From a checkpoint of a small mixture-of-experts model trained on Wikipedia.
Size: 11 layers, width 320, 38.3M parameters.
Experts: 6 experts in each of 9 layers, 352 ReGLU neurons an expert, 1 pick a token, a softmax router.
Below are experts of layer 7 (counted from 0) of a mixture-of-experts language model. Rows are named router (the router's row for the expert), gate (a neuron's input weights, with its number), up (a neuron's input weights, with its number), down (a neuron's output weights, with its number) and show model dimensions 256-319. Each number is 50 + 10 x the weight over its row's rms, rounded and kept within 0 to 99.
Before each expert's rows: "mostly gets" lists some tokens that are sent to it at least half of the time; "comes after" lists some tokens at least twice as common just before its tokens as in all text. This comes from a sample of Wikipedia text that the model never trained on. Tokens count by the router's weight.

# expert 3
mostly gets: "′", "″", " km", " ft", " million", " mi"
comes after: "0", "9", "1", "2", "8", "3"
router:47 42 33 70 35 59 41 53 55 50 54 45 60 41 51 53 35 55 41 46 56 55 50 38 47 59 54 39 36 54 43 41 57 45 46 45 43 71 61 46 42 57 40 55 40 46 56 54 42 41 51 68 45 41 41 66 40 52 52 47 46 33 49 52
gate3:47 71 43 53 48 34 51 45 61 54 73 47 51 51 61 26 42 47 58 47 60 34 35 44 49 39 55 46 62 51 37 61 43 58 49 69 65 35 31 50 32 48 27 40 66 47 54 40 51 57 34 48 63 50 54 58 42 37 49 40 48 63 67 64
up3:80 56 72 55 68 50 46 54 29 58 43 70 54 50 60 46 52 56 48 49 48 45 66 47 48 53 62 55 49 56 52 53 48 50 51 43 43 55 63 68 69 56 62 50 48 41 37 57 53 39 60 50 50 56 61 36 60 49 38 40 36 31 47 42
down3:39 54 50 59 47 46 53 51 39 28 58 34 53 66 48 46 56 48 60 56 51 54 54 39 63 52 74 49 54 35 46 48 42 40 50 58 51 52 49 32 40 56 41 38 39 62 50 46 35 68 60 61 47 45 54 61 51 43 52 38 12 41 54 38
gate4:51 36 55 52 55 51 50 61 71 51 49 53 49 54 72 44 68 57 52 40 53 58 41 52 66 45 54 34 53 47 57 41 58 42 45 58 49 39 47 48 55 50 50 49 39 63 43 53 31 33 42 50 48 39 60 64 48 31 56 59 67 39 70 56
up4:34 56 47 49 70 45 63 32 59 54 57 56 39 39 34 43 59 55 47 57 53 44 42 35 59 50 69 49 36 49 47 25 71 69 37 69 53 41 41 52 50 54 45 47 55 51 53 52 49 35 54 75 52 71 52 61 47 38 45 44 51 34 39 46
down4:57 49 44 40 49 52 48 48 56 49 59 35 52 64 43 59 41 41 59 51 45 52 76 62 68 55 38 48 61 66 39 67 54 37 48 61 34 52 74 48 49 35 53 51 55 60 35 53 41 58 52 24 51 40 45 57 37 45 64 60 46 46 48 44
gate5:47 43 44 78 46 46 59 47 57 49 67 57 62 48 50 46 44 46 40 52 55 35 46 37 57 58 63 39 73 56 25 57 41 49 41 60 42 51 46 42 58 30 46 41 58 58 63 59 57 58 46 41 33 40 50 57 40 54 64 41 39 63 40 57
up5:40 57 34 43 54 48 45 73 50 68 44 31 31 53 55 50 57 39 55 63 41 46 46 75 62 49 57 61 42 58 53 44 37 59 53 49 62 56 35 42 35 51 47 54 58 36 44 50 47 43 55 67 50 44 58 46 54 43 40 52 48 46 40 73
down5:36 38 58 48 54 46 42 48 44 47 41 33 51 24 63 38 65 35 37 64 54 51 54 46 40 59 57 62 38 52 57 45 26 73 58 47 42 61 78 50 57 43 37 62 57 55 42 55 44 50 41 52 51 42 47 63 52 58 46 37 54 51 71 74
gate6:48 39 65 55 34 47 50 38 44 49 52 54 67 49 47 55 56 38 49 55 36 40 42 38 49 43 40 41 64 68 58 65 51 41 51 55 56 61 54 47 43 74 44 60 58 35 46 26 54 68 51 60 46 58 44 58 40 63 63 60 46 32 51 59
up6:41 38 41 51 51 62 49 45 55 60 54 50 29 48 43 32 62 58 39 65 57 68 64 62 45 60 67 46 44 35 41 35 61 53 56 56 62 39 49 58 58 51 34 46 43 51 44 60 39 44 41 57 49 55 55 36 57 40 62 50 59 51 39 60
down6:66 40 54 52 56 52 44 50 51 48 42 35 49 63 53 44 43 28 40 53 46 52 50 54 35 60 49 41 43 53 66 43 31 57 55 48 53 45 62 63 38 46 66 47 60 49 41 60 34 38 50 46 58 53 50 56 60 77 42 47 68 61 51 59
gate7:68 47 66 51 51 44 61 48 56 61 49 51 66 50 58 38 50 59 73 28 35 56 42 55 52 39 54 40 49 65 55 40 49 49 50 47 58 52 50 55 42 47 42 46 31 36 30 55 39 48 41 60 54 53 44 35 41 53 42 57 45 40 78 56
up7:57 47 52 38 59 35 53 47 58 47 57 68 62 47 54 57 62 49 37 69 53 30 44 56 39 58 55 49 59 58 62 53 52 38 54 48 49 47 71 49 64 55 63 63 57 68 60 47 35 54 46 43 60 52 38 42 57 47 43 58 50 76 30 52
down7:47 68 45 53 54 46 50 61 45 44 57 56 58 37 56 60 57 56 49 51 56 56 49 49 41 73 70 65 40 57 58 51 68 51 72 60 45 25 57 50 47 50 61 59 45 51 58 45 43 29 41 44 46 50 51 56 64 65 51 61 37 58 34 56
gate8:29 62 58 62 58 54 49 40 73 46 60 50 34 64 64 54 53 53 53 33 63 43 45 52 60 61 52 47 47 66 57 60 58 52 46 58 37 51 68 70 47 52 38 74 48 59 62 47 41 44 57 57 72 23 42 51 48 46 57 64 49 54 64 61
up8:25 50 26 58 50 69 50 41 49 47 62 43 61 66 52 49 54 41 53 48 60 48 54 43 76 43 46 71 50 69 56 45 56 48 61 54 33 64 57 64 66 43 43 64 39 57 50 49 54 57 69 58 44 38 41 64 50 46 57 43 48 48 50 61
down8:51 57 57 61 34 56 57 41 33 38 48 44 44 32 44 39 42 47 51 61 37 45 45 48 51 49 50 48 64 48 57 28 63 43 60 68 52 63 57 54 53 46 50 29 39 50 46 39 54 59 64 41 66 48 35 44 55 57 44 60 72 75 49 47
gate9:55 59 51 60 39 41 59 40 59 52 49 42 29 50 64 56 44 40 27 46 42 77 55 50 49 38 54 54 52 46 47 37 48 58 47 52 71 40 41 58 41 63 43 48 57 44 59 43 58 33 44 53 38 37 52 55 35 62 63 34 50 47 48 53
up9:52 48 49 53 59 26 58 51 56 51 52 56 45 49 58 50 57 51 51 76 38 72 68 63 64 46 47 46 58 54 44 49 49 40 42 36 64 51 49 59 50 74 45 47 51 35 49 55 53 40 59 71 35 64 60 54 64 50 47 40 52 66 62 33
down9:46 63 52 47 49 55 60 60 62 49 52 54 59 60 49 39 56 39 28 56 50 60 50 56 47 33 48 40 65 45 41 47 44 49 46 48 34 47 58 40 46 29 40 42 61 39 35 61 55 46 64 52 43 58 60 37 51 37 56 57 34 44 59 63
gate10:50 49 41 69 57 47 41 50 55 55 69 56 70 28 53 53 57 46 46 38 57 47 51 35 42 47 61 58 32 57 40 53 49 53 56 47 69 43 67 49 57 47 56 30 63 63 41 46 53 34 52 64 41 60 42 51 52 36 57 56 45 47 64 41
up10:39 30 44 56 55 50 64 53 48 39 46 34 55 60 42 62 61 45 42 66 57 67 50 50 57 50 42 61 68 51 47 40 29 54 43 58 67 56 72 46 69 43 48 43 30 60 60 41 63 47 61 50 36 56 64 49 58 36 40 54 43 43 60 59
down10:38 44 55 26 60 43 69 39 48 59 41 57 74 50 51 52 51 37 42 50 43 52 53 71 57 46 42 59 59 41 62 63 53 64 53 62 54 64 47 64 56 54 45 37 39 59 44 48 61 46 47 58 54 44 42 38 70 70 58 51 43 51 54 55
gate11:42 60 33 54 60 31 47 51 60 34 43 55 62 60 50 37 54 62 45 56 43 40 61 55 41 62 55 49 46 32 58 59 62 79 70 39 51 57 56 49 40 45 45 53 22 52 47 50 48 50 52 49 42 64 52 59 40 69 58 53 39 60 61 47
up11:32 54 37 42 51 46 68 43 44 35 46 58 62 57 64 36 52 54 50 57 35 55 62 54 38 57 53 51 27 51 60 61 51 72 52 35 43 64 48 41 40 41 42 48 15 51 48 49 47 42 44 55 53 40 40 46 38 58 52 52 43 51 53 47
down11:51 38 62 61 54 54 37 40 30 49 57 57 64 45 52 53 42 44 50 38 27 51 49 56 34 50 42 55 48 42 43 29 55 62 64 57 62 58 45 43 40 59 34 56 48 38 37 54 45 42 43 46 48 45 50 30 53 61 48 59 49 62 34 53
gate12:38 33 57 40 34 57 42 50 48 37 44 44 56 41 43 35 38 19 61 56 52 36 43 47 48 36 50 61 60 61 53 43 65 48 53 62 56 46 34 44 70 57 38 53 63 52 43 52 37 46 40 46 72 54 54 49 76 52 62 63 63 39 72 56
up12:40 45 65 68 47 54 39 48 53 62 41 30 55 51 44 30 42 58 68 58 56 58 59 58 50 63 39 46 72 48 47 26 52 40 65 52 53 52 58 47 56 41 61 34 47 47 50 47 38 70 41 39 36 48 67 47 41 55 54 59 76 58 66 61
down12:43 58 37 46 61 41 57 55 51 50 48 55 32 52 78 30 62 68 48 55 60 59 60 55 58 55 67 61 60 33 55 43 48 34 37 67 60 45 58 43 54 34 42 35 27 30 61 33 60 62 27 44 51 56 52 58 62 43 54 46 54 52 45 41
gate13:43 64 31 32 45 62 53 50 68 57 41 55 71 42 50 54 35 54 44 60 60 51 48 35 29 71 43 68 48 59 54 61 45 43 56 31 42 30 39 45 67 49 36 42 33 52 66 39 32 53 48 53 45 31 53 54 50 57 39 27 40 31 58 46
up13:68 36 44 39 50 60 51 45 62 49 48 45 39 49 53 53 36 45 50 63 46 41 51 56 48 50 32 54 71 76 32 30 51 62 54 63 45 50 39 46 44 47 65 73 64 55 45 55 45 69 65 67 27 50 52 52 52 60 64 51 49 35 36 34
down13:37 42 49 42 40 66 48 34 44 70 42 57 44 59 48 62 61 65 48 56 59 54 63 47 50 69 65 54 52 58 61 62 43 34 54 47 52 49 65 45 55 64 28 46 31 61 58 29 32 58 45 53 62 39 53 77 52 52 53 36 39 34 50 53

# expert 1
mostly gets: " |", "|---|---|---|---|", " Votes", "|---|---|---|---|---|", " DF", "|---|---|---|---|---|---|"
comes after: " |", ")", "|", ";", " —", "%"
router:22 52 52 49 51 54 52 26 58 48 51 36 53 42 50 45 47 52 38 59 57 36 42 52 52 60 45 58 54 68 45 42 66 27 58 36 39 32 49 42 76 56 73 55 65 52 37 58 52 59 63 56 46 53 50 40 57 38 43 48 29 33 47 58
gate3:46 34 38 39 49 46 39 60 71 43 43 53 57 42 34 58 39 42 60 52 51 32 61 50 56 52 52 57 58 48 48 50 49 43 47 24 47 54 36 49 62 38 45 37 56 50 51 40 59 49 41 51 45 49 53 45 41 61 72 46 56 56 53 37
up3:44 51 54 47 51 48 65 47 66 53 59 43 46 67 60 48 39 57 40 65 48 54 41 47 52 50 69 50 57 37 58 58 51 49 48 36 64 50 86 53 41 52 66 46 50 32 55 56 48 48 68 55 58 38 53 46 45 53 42 51 40 55 47 62
down3:59 37 49 48 37 46 45 55 58 58 36 53 44 53 55 36 73 47 44 48 62 64 44 55 41 44 46 63 64 67 46 38 60 61 57 49 27 51 43 42 54 51 30 45 34 58 43 38 44 33 35 50 53 50 55 54 56 63 66 58 28 55 52 51
gate4:35 67 50 58 23 47 50 54 67 34 40 55 38 50 47 30 33 47 48 52 41 48 42 54 53 54 34 48 57 65 39 41 39 42 46 59 48 55 56 64 65 47 45 54 59 57 55 32 79 64 57 52 51 47 62 30 55 46 32 35 47 46 47 36
up4:52 50 54 35 52 50 33 60 39 46 48 47 28 46 61 60 48 45 48 60 38 50 47 59 45 47 51 56 56 64 50 53 38 57 48 45 38 48 47 54 58 44 50 49 49 56 58 35 43 46 79 63 46 39 52 37 39 51 54 44 39 37 54 33
down4:47 53 40 48 41 61 61 45 52 69 58 61 59 42 59 47 57 55 66 61 41 44 51 40 39 55 59 48 44 43 44 50 54 55 50 61 55 61 51 58 62 71 52 43 64 51 50 40 49 66 45 60 57 34 40 41 45 56 45 49 26 28 34 72
gate5:40 54 46 47 40 50 48 47 55 43 48 44 48 59 70 64 66 69 46 42 47 63 55 53 43 66 52 52 49 40 45 64 39 60 28 39 44 53 38 56 60 59 56 51 68 50 35 29 31 47 69 48 64 46 47 55 36 61 43 41 59 48 55 72
up5:70 53 52 37 62 40 62 51 58 52 43 57 42 54 52 37 41 52 46 43 61 34 58 53 48 42 57 73 38 57 52 56 57 35 37 70 40 35 61 61 60 39 47 44 35 53 63 52 55 60 34 58 38 45 44 56 65 41 50 59 51 42 59 65
down5:40 53 53 55 54 57 62 46 58 47 39 45 64 53 45 34 44 47 46 38 48 54 42 58 44 41 50 47 50 53 40 43 32 43 71 52 61 27 45 21 58 44 25 51 59 57 61 71 47 47 47 56 47 54 33 58 62 41 51 34 55 65 59 31
gate6:43 55 41 51 42 55 47 33 27 51 44 53 45 42 34 50 50 40 32 50 55 54 52 55 53 51 63 41 66 61 61 50 43 27 57 57 47 48 57 70 41 56 52 73 77 57 49 49 55 53 59 51 30 43 42 40 60 58 30 32 25 40 58 47
up6:45 63 56 63 52 55 51 38 38 38 51 49 54 58 43 48 53 44 42 37 51 51 44 40 37 60 47 52 56 62 39 57 49 31 72 33 39 53 39 51 35 59 42 42 74 64 54 56 36 52 49 45 50 43 46 44 77 49 39 44 47 40 61 53
down6:43 52 52 57 62 38 65 38 55 65 48 47 49 31 47 39 53 58 56 48 56 44 54 63 66 62 59 56 31 55 51 39 61 35 48 42 43 61 47 63 34 41 54 34 53 53 50 62 44 33 57 63 59 61 71 57 42 40 55 48 43 43 61 67
gate7:48 51 48 53 36 56 39 47 52 51 51 48 29 49 46 38 46 36 39 60 64 49 40 52 40 42 46 51 54 44 56 52 56 49 45 48 56 51 43 57 55 72 47 38 71 33 36 47 45 30 50 54 64 45 61 55 51 49 52 40 51 32 56 49
up7:42 64 36 51 37 39 34 56 54 32 41 41 35 60 48 32 56 45 66 45 61 48 37 55 46 47 51 53 55 51 63 58 41 64 56 38 47 59 34 47 48 61 59 33 66 41 56 46 48 32 49 55 59 55 61 50 36 35 67 46 53 51 38 59
down7:34 44 54 62 48 27 63 55 62 56 60 57 46 50 51 51 64 42 43 65 56 42 43 53 39 59 44 56 51 50 56 58 61 34 47 51 57 59 62 68 49 38 41 49 59 62 52 59 52 60 68 53 43 42 45 65 66 44 34 56 50 46 38 34
gate8:67 53 58 50 45 64 38 48 58 52 69 49 55 57 56 57 53 39 45 41 47 65 50 62 61 48 32 56 68 48 37 59 53 38 50 48 34 40 34 69 52 46 41 54 56 52 58 59 59 32 59 39 48 51 38 54 36 41 47 46 44 46 53 61
up8:50 39 43 61 45 60 51 50 65 38 61 41 42 71 53 54 46 46 44 45 50 57 56 47 50 64 43 58 55 47 35 50 50 29 60 51 36 31 51 58 39 47 48 51 58 61 54 66 63 38 33 50 42 32 59 24 68 45 49 39 60 68 57 33
down8:44 59 55 34 38 34 37 36 50 56 62 55 44 55 61 60 61 39 35 55 46 42 54 44 42 63 58 28 56 62 55 40 54 43 23 54 60 53 41 57 32 41 47 61 57 41 31 55 42 41 57 59 63 42 46 60 49 49 25 51 68 47 56 48
gate9:45 39 42 68 49 60 72 50 40 48 45 38 37 52 45 53 59 56 59 53 61 36 65 55 57 70 32 34 55 56 42 34 45 46 50 37 71 57 60 52 44 44 61 46 40 59 64 54 56 55 49 43 57 48 35 66 48 56 58 37 44 35 62 71
up9:46 51 62 57 42 53 62 38 50 46 38 50 48 36 45 54 47 47 51 47 48 18 45 55 55 56 49 60 54 55 56 56 23 55 40 46 54 35 62 69 42 44 60 27 55 63 42 81 57 39 48 39 43 49 46 47 42 50 53 38 56 42 63 33
down9:40 67 51 51 44 45 47 41 72 51 44 56 60 57 47 53 37 47 58 31 53 65 52 44 63 51 52 29 51 51 60 60 44 58 53 45 38 52 35 49 47 48 52 55 52 54 31 60 59 51 36 40 52 60 37 55 52 42 44 50 53 48 56 39
gate10:39 63 39 60 51 70 64 53 65 44 50 38 69 52 34 52 55 37 59 57 51 39 45 67 57 53 51 41 57 52 56 48 46 31 39 42 44 46 48 64 51 43 49 52 48 73 44 57 50 46 45 51 58 50 46 46 46 58 46 52 38 48 54 63
up10:54 49 52 32 50 56 39 60 38 46 57 60 37 55 73 58 54 56 48 34 62 52 72 60 55 67 51 50 53 59 44 42 55 50 55 50 59 59 64 59 62 43 41 39 53 46 58 46 52 49 54 65 36 54 47 47 63 49 59 47 43 45 48 39
down10:63 53 73 48 44 55 48 48 55 64 58 61 41 54 50 54 63 60 44 41 50 55 26 47 49 37 45 52 56 61 46 39 37 52 56 56 52 61 46 47 56 61 33 58 58 51 58 53 49 52 62 23 64 46 52 52 33 64 57 51 77 57 50 39
gate11:45 44 57 42 45 60 56 31 40 58 45 44 44 49 41 70 44 36 59 43 23 31 38 33 51 48 45 45 53 29 54 51 42 44 49 47 48 37 74 57 50 52 50 70 56 43 66 47 43 40 51 51 55 43 51 51 57 25 48 55 39 32 56 51
up11:58 55 46 60 62 43 54 59 53 52 54 65 71 58 43 52 45 56 48 68 40 49 67 51 53 52 44 65 50 51 65 47 48 57 74 66 47 50 26 51 57 54 55 62 58 60 42 44 58 50 56 56 56 63 50 70 56 61 43 45 35 62 21 58
down11:43 65 47 43 59 51 29 36 40 55 52 49 47 45 32 58 54 53 62 56 56 54 52 47 63 59 38 60 54 46 65 42 37 50 60 50 32 47 40 66 57 50 45 53 51 43 46 49 59 51 42 36 59 60 52 63 60 63 57 74 40 49 30 61
gate12:49 53 52 57 36 48 48 41 58 59 55 50 46 61 43 48 47 54 46 70 56 35 64 50 38 66 45 45 75 44 52 47 56 31 67 65 40 46 45 56 58 56 24 73 31 36 57 45 51 62 35 53 55 61 47 46 40 61 50 36 48 42 40 58
up12:49 36 54 57 52 51 40 65 52 50 69 40 57 43 59 46 44 51 56 46 54 56 57 51 47 57 32 40 36 35 50 42 45 37 44 54 55 50 63 60 52 44 43 34 60 38 37 60 48 70 25 53 58 32 55 49 50 35 72 52 71 55 64 76
down12:47 36 43 28 49 42 42 48 51 49 55 47 24 53 59 53 54 53 54 51 51 58 51 50 45 40 42 36 50 42 48 42 53 46 53 58 62 61 54 41 52 42 45 46 48 46 54 38 40 38 37 36 63 45 54 41 52 55 39 40 52 44 63 51
gate13:39 42 47 35 39 61 36 60 53 59 36 56 41 54 41 47 28 38 56 47 59 51 45 46 42 47 35 57 52 43 57 46 43 33 68 29 60 50 37 54 39 54 47 26 63 49 42 37 61 53 53 55 52 64 52 45 48 62 58 57 63 45 25 56
up13:55 34 59 58 55 46 55 28 63 40 41 34 49 58 43 60 53 28 45 51 62 45 62 60 53 53 55 31 45 50 42 55 54 44 46 55 49 42 38 62 49 40 55 50 50 31 57 59 59 46 37 40 59 48 40 36 64 47 56 56 60 38 56 67
down13:41 56 40 55 54 48 53 53 49 51 39 56 45 57 45 33 24 59 49 65 45 35 64 55 53 75 51 56 71 71 62 35 50 45 46 36 47 37 33 32 43 46 53 47 50 55 66 61 54 51 55 44 45 53 39 61 36 51 62 58 48 57 54 61

# expert 2
mostly gets: " his", " a", " its", " the", "The", " this"
comes after: " the", " of", "'", " in", " a", " for"
router:45 51 59 60 47 51 62 53 41 46 55 64 60 59 42 49 60 45 43 58 50 60 49 44 54 47 48 55 54 48 50 51 46 42 78 64 77 36 32 65 42 37 57 59 54 33 49 54 39 53 48 58 55 58 52 57 33 47 52 56 49 56 44 63
gate3:53 52 56 48 65 50 51 57 61 47 63 49 59 43 64 79 75 39 48 55 59 63 61 58 51 46 23 41 61 71 43 56 47 68 60 50 54 50 56 44 54 56 53 47 51 72 35 58 55 44 56 55 57 48 52 50 64 57 64 57 42 41 47 63
up3:49 52 73 61 47 59 59 60 43 48 69 35 59 52 56 60 63 65 49 59 41 47 48 58 40 44 43 50 56 46 56 63 36 47 57 51 55 45 63 56 41 58 54 47 58 61 54 77 41 63 48 43 61 50 37 59 59 45 60 50 38 45 31 65
down3:45 45 58 53 53 65 33 52 36 45 42 47 63 45 41 48 46 56 53 65 66 41 45 54 48 55 41 68 42 61 47 39 55 60 57 39 37 56 66 45 32 56 46 38 35 38 66 15 50 43 48 51 49 37 46 49 58 43 58 45 75 39 55 64
gate4:47 60 68 66 48 66 58 35 46 54 42 69 60 42 64 51 51 40 50 40 60 54 56 53 53 60 43 63 62 51 46 73 50 45 45 53 61 56 34 58 47 45 55 42 56 57 45 51 59 36 68 57 51 57 63 56 27 62 56 61 59 41 71 54
up4:69 65 47 58 51 71 37 44 38 59 55 25 60 44 47 53 46 59 50 41 39 44 51 61 40 56 67 53 45 25 57 58 54 40 50 55 61 53 57 46 44 38 65 65 61 55 49 42 50 50 76 53 47 49 54 60 59 61 40 50 62 53 50 45
down4:46 61 43 51 62 46 65 52 45 53 56 47 41 51 58 45 45 57 49 70 58 48 49 45 57 59 58 34 49 53 55 58 48 52 37 50 53 46 33 43 56 45 66 39 31 48 50 57 43 31 56 37 56 52 30 43 45 49 64 48 78 49 32 48
gate5:44 64 72 45 42 49 46 51 61 36 57 56 55 44 46 61 54 49 42 54 56 51 47 51 62 63 36 51 28 48 51 42 35 50 44 52 37 57 54 46 42 45 61 64 31 53 49 56 38 59 44 57 45 48 37 60 70 55 67 47 50 36 47 41
up5:36 67 60 44 46 31 50 59 47 59 46 61 54 57 62 64 43 31 37 49 66 47 38 56 42 53 37 53 33 58 44 52 49 59 63 64 45 55 54 49 54 47 35 41 65 49 48 23 52 47 28 58 59 43 41 35 51 37 61 56 27 42 57 48
down5:42 71 59 54 49 56 56 55 40 60 48 48 50 52 58 52 55 36 61 57 39 43 52 48 38 33 45 45 48 52 59 50 48 34 40 39 68 48 40 60 61 50 37 53 37 32 37 51 55 40 47 51 54 58 45 39 41 60 40 43 48 53 53 76
gate6:66 67 57 51 49 51 59 50 42 55 49 38 46 59 50 58 60 31 50 45 44 43 59 54 55 58 41 43 36 56 39 41 33 52 46 53 58 61 42 54 58 48 45 47 41 28 57 41 49 39 45 43 50 74 50 53 53 63 57 55 66 43 32 59
up6:51 52 51 46 57 50 53 56 61 53 57 56 49 39 50 47 47 60 39 54 63 52 66 37 49 45 53 58 53 30 59 47 50 48 53 46 73 47 59 53 50 41 44 72 52 39 48 61 40 58 53 54 64 54 47 47 44 54 62 45 28 43 57 55
down6:46 60 76 54 48 48 51 54 55 57 57 59 43 63 44 64 42 60 53 39 48 74 46 31 32 38 44 37 49 53 45 33 49 54 63 35 47 49 50 49 60 52 60 48 45 45 57 40 57 43 46 52 69 36 32 37 60 55 55 53 55 49 58 47
gate7:54 52 44 42 52 55 34 48 40 72 28 64 85 55 65 55 49 71 52 52 51 63 49 43 40 55 45 34 49 54 62 46 27 54 49 49 59 47 44 42 48 42 65 51 33 34 37 56 42 47 58 65 51 42 56 40 48 53 61 35 50 56 58 68
up7:31 43 41 31 39 47 55 42 57 44 43 36 36 47 28 66 39 48 44 39 39 67 40 52 39 60 52 48 46 56 45 48 46 47 46 51 57 52 64 28 62 64 54 38 52 62 67 30 59 57 47 43 36 51 58 61 65 38 57 57 51 55 35 44
down7:49 43 65 55 63 35 66 48 47 55 48 58 45 67 43 34 62 62 58 64 45 33 53 53 57 50 47 53 52 37 40 61 51 63 54 61 50 30 47 60 44 51 42 69 52 56 59 49 58 63 50 26 54 36 38 55 51 45 55 57 46 48 51 52
gate8:72 49 74 64 63 42 47 51 42 61 43 64 55 56 57 45 70 60 64 46 29 48 42 55 66 52 37 41 56 55 59 36 65 44 51 74 67 63 34 34 53 55 61 71 39 39 52 34 61 61 52 39 40 56 59 43 43 58 60 50 28 59 35 46
up8:52 42 63 55 41 47 38 59 56 53 58 36 48 55 57 46 69 58 60 50 34 70 41 43 56 67 53 52 43 42 42 43 57 56 64 69 50 31 47 40 45 64 39 43 61 46 48 17 42 48 44 41 47 63 56 53 52 52 49 54 54 77 52 48
down8:58 39 52 61 55 59 45 55 44 62 60 52 47 41 50 53 72 50 58 34 61 67 43 30 43 55 64 59 50 62 43 55 53 73 64 56 55 34 71 43 40 36 47 38 51 48 47 53 55 55 64 45 41 44 46 48 50 61 54 56 41 59 46 62
gate9:54 46 50 68 42 48 45 54 45 40 49 36 48 53 26 53 44 41 55 61 46 41 57 63 36 64 65 35 62 36 63 42 60 50 59 47 39 48 52 50 44 34 55 66 55 39 67 39 56 48 56 49 54 50 51 53 57 59 41 44 50 62 61 62
up9:71 43 33 44 47 48 47 51 41 50 27 47 53 45 39 61 49 56 43 46 56 37 44 51 55 64 49 42 60 47 48 33 62 60 58 68 52 46 50 31 45 36 63 71 49 61 58 44 49 50 58 46 41 51 47 46 66 45 56 45 45 66 68 66
down9:47 49 58 59 51 63 53 41 39 54 41 37 49 51 56 37 35 72 49 50 57 61 47 57 55 53 49 44 53 62 47 22 49 43 45 59 35 56 47 33 47 54 49 63 66 46 52 49 50 21 62 67 57 46 35 55 64 45 53 48 27 49 48 70
gate10:68 35 45 73 56 48 57 20 45 53 35 65 41 54 50 45 72 49 46 39 47 46 51 45 51 43 52 31 57 35 29 58 36 55 40 77 59 40 39 41 41 39 55 63 35 46 50 47 47 23 65 49 44 52 49 50 38 49 45 51 45 43 43 46
up10:58 47 41 55 59 48 32 49 48 41 46 50 54 22 47 65 58 55 37 56 52 45 34 61 50 44 52 44 46 47 50 48 50 52 38 39 59 74 59 65 54 32 51 59 66 59 49 38 44 55 40 62 45 44 51 41 42 42 60 46 22 36 60 36
down10:28 51 49 42 41 52 27 47 51 57 34 68 53 61 47 70 55 44 56 63 57 52 53 50 64 62 41 73 45 63 37 35 72 39 53 44 24 57 46 54 58 52 53 53 44 65 57 60 54 54 57 37 68 53 50 37 67 60 42 47 42 53 52 54
gate11:66 47 77 64 48 30 59 48 44 59 41 68 41 38 46 46 67 34 56 39 52 42 28 34 39 63 54 43 63 63 49 56 59 33 43 61 43 42 63 47 44 61 51 33 45 52 52 47 40 55 49 60 46 34 47 57 40 58 53 47 44 55 51 47
up11:45 38 31 47 40 48 42 47 53 46 45 49 48 56 51 65 53 49 51 71 47 53 57 49 62 50 40 40 47 54 64 56 24 43 56 32 53 59 45 51 50 37 40 54 62 56 36 48 56 54 65 52 56 39 57 50 52 49 59 60 52 47 59 65
down11:54 75 50 35 58 48 49 66 51 42 70 43 50 58 67 59 51 61 44 49 43 44 57 51 32 58 49 55 66 53 45 42 50 41 32 52 49 31 35 38 53 53 64 73 51 67 69 44 54 39 50 30 52 56 52 61 54 68 38 56 38 50 38 66
gate12:56 52 56 53 37 62 48 51 49 27 46 34 43 62 53 45 56 43 65 42 64 47 54 38 42 61 47 63 41 27 55 66 68 52 46 60 55 41 54 44 41 46 50 48 30 62 54 37 53 49 39 63 44 58 39 52 38 53 43 56 59 55 39 52
up12:57 45 60 45 40 68 52 63 46 43 44 47 33 32 39 47 51 49 52 53 62 48 41 62 44 52 57 49 51 60 55 51 33 54 60 41 33 38 69 63 47 61 46 57 37 51 39 40 59 43 50 57 54 58 28 56 51 45 35 50 59 48 40 58
down12:73 63 47 49 46 51 44 58 54 43 53 39 49 52 46 37 51 41 62 55 52 51 46 49 42 64 46 74 38 40 53 57 35 58 46 54 55 44 48 38 30 64 68 45 30 36 55 55 63 50 50 66 42 50 43 46 53 67 61 41 15 47 41 38
gate13:43 48 50 54 51 66 48 53 40 46 44 41 36 58 52 44 52 56 26 50 62 67 59 46 48 56 51 41 44 67 46 66 49 40 37 48 40 30 29 50 49 50 46 42 60 49 48 52 49 37 72 44 38 53 53 56 54 53 76 59 64 51 40 51
up13:53 47 53 59 55 43 51 45 59 48 49 54 51 58 49 41 73 49 60 66 49 58 51 58 45 44 41 54 50 45 39 50 42 58 31 48 64 52 32 46 63 45 53 40 57 37 47 56 36 19 56 44 58 56 48 70 65 44 63 68 47 66 46 31
down13:61 51 43 46 45 64 58 64 72 54 58 25 35 57 53 59 46 54 30 47 54 48 51 46 47 57 50 43 47 40 48 40 54 57 42 32 51 63 35 47 56 48 55 62 44 55 34 49 26 42 57 48 42 60 33 53 68 35 42 67 87 46 58 60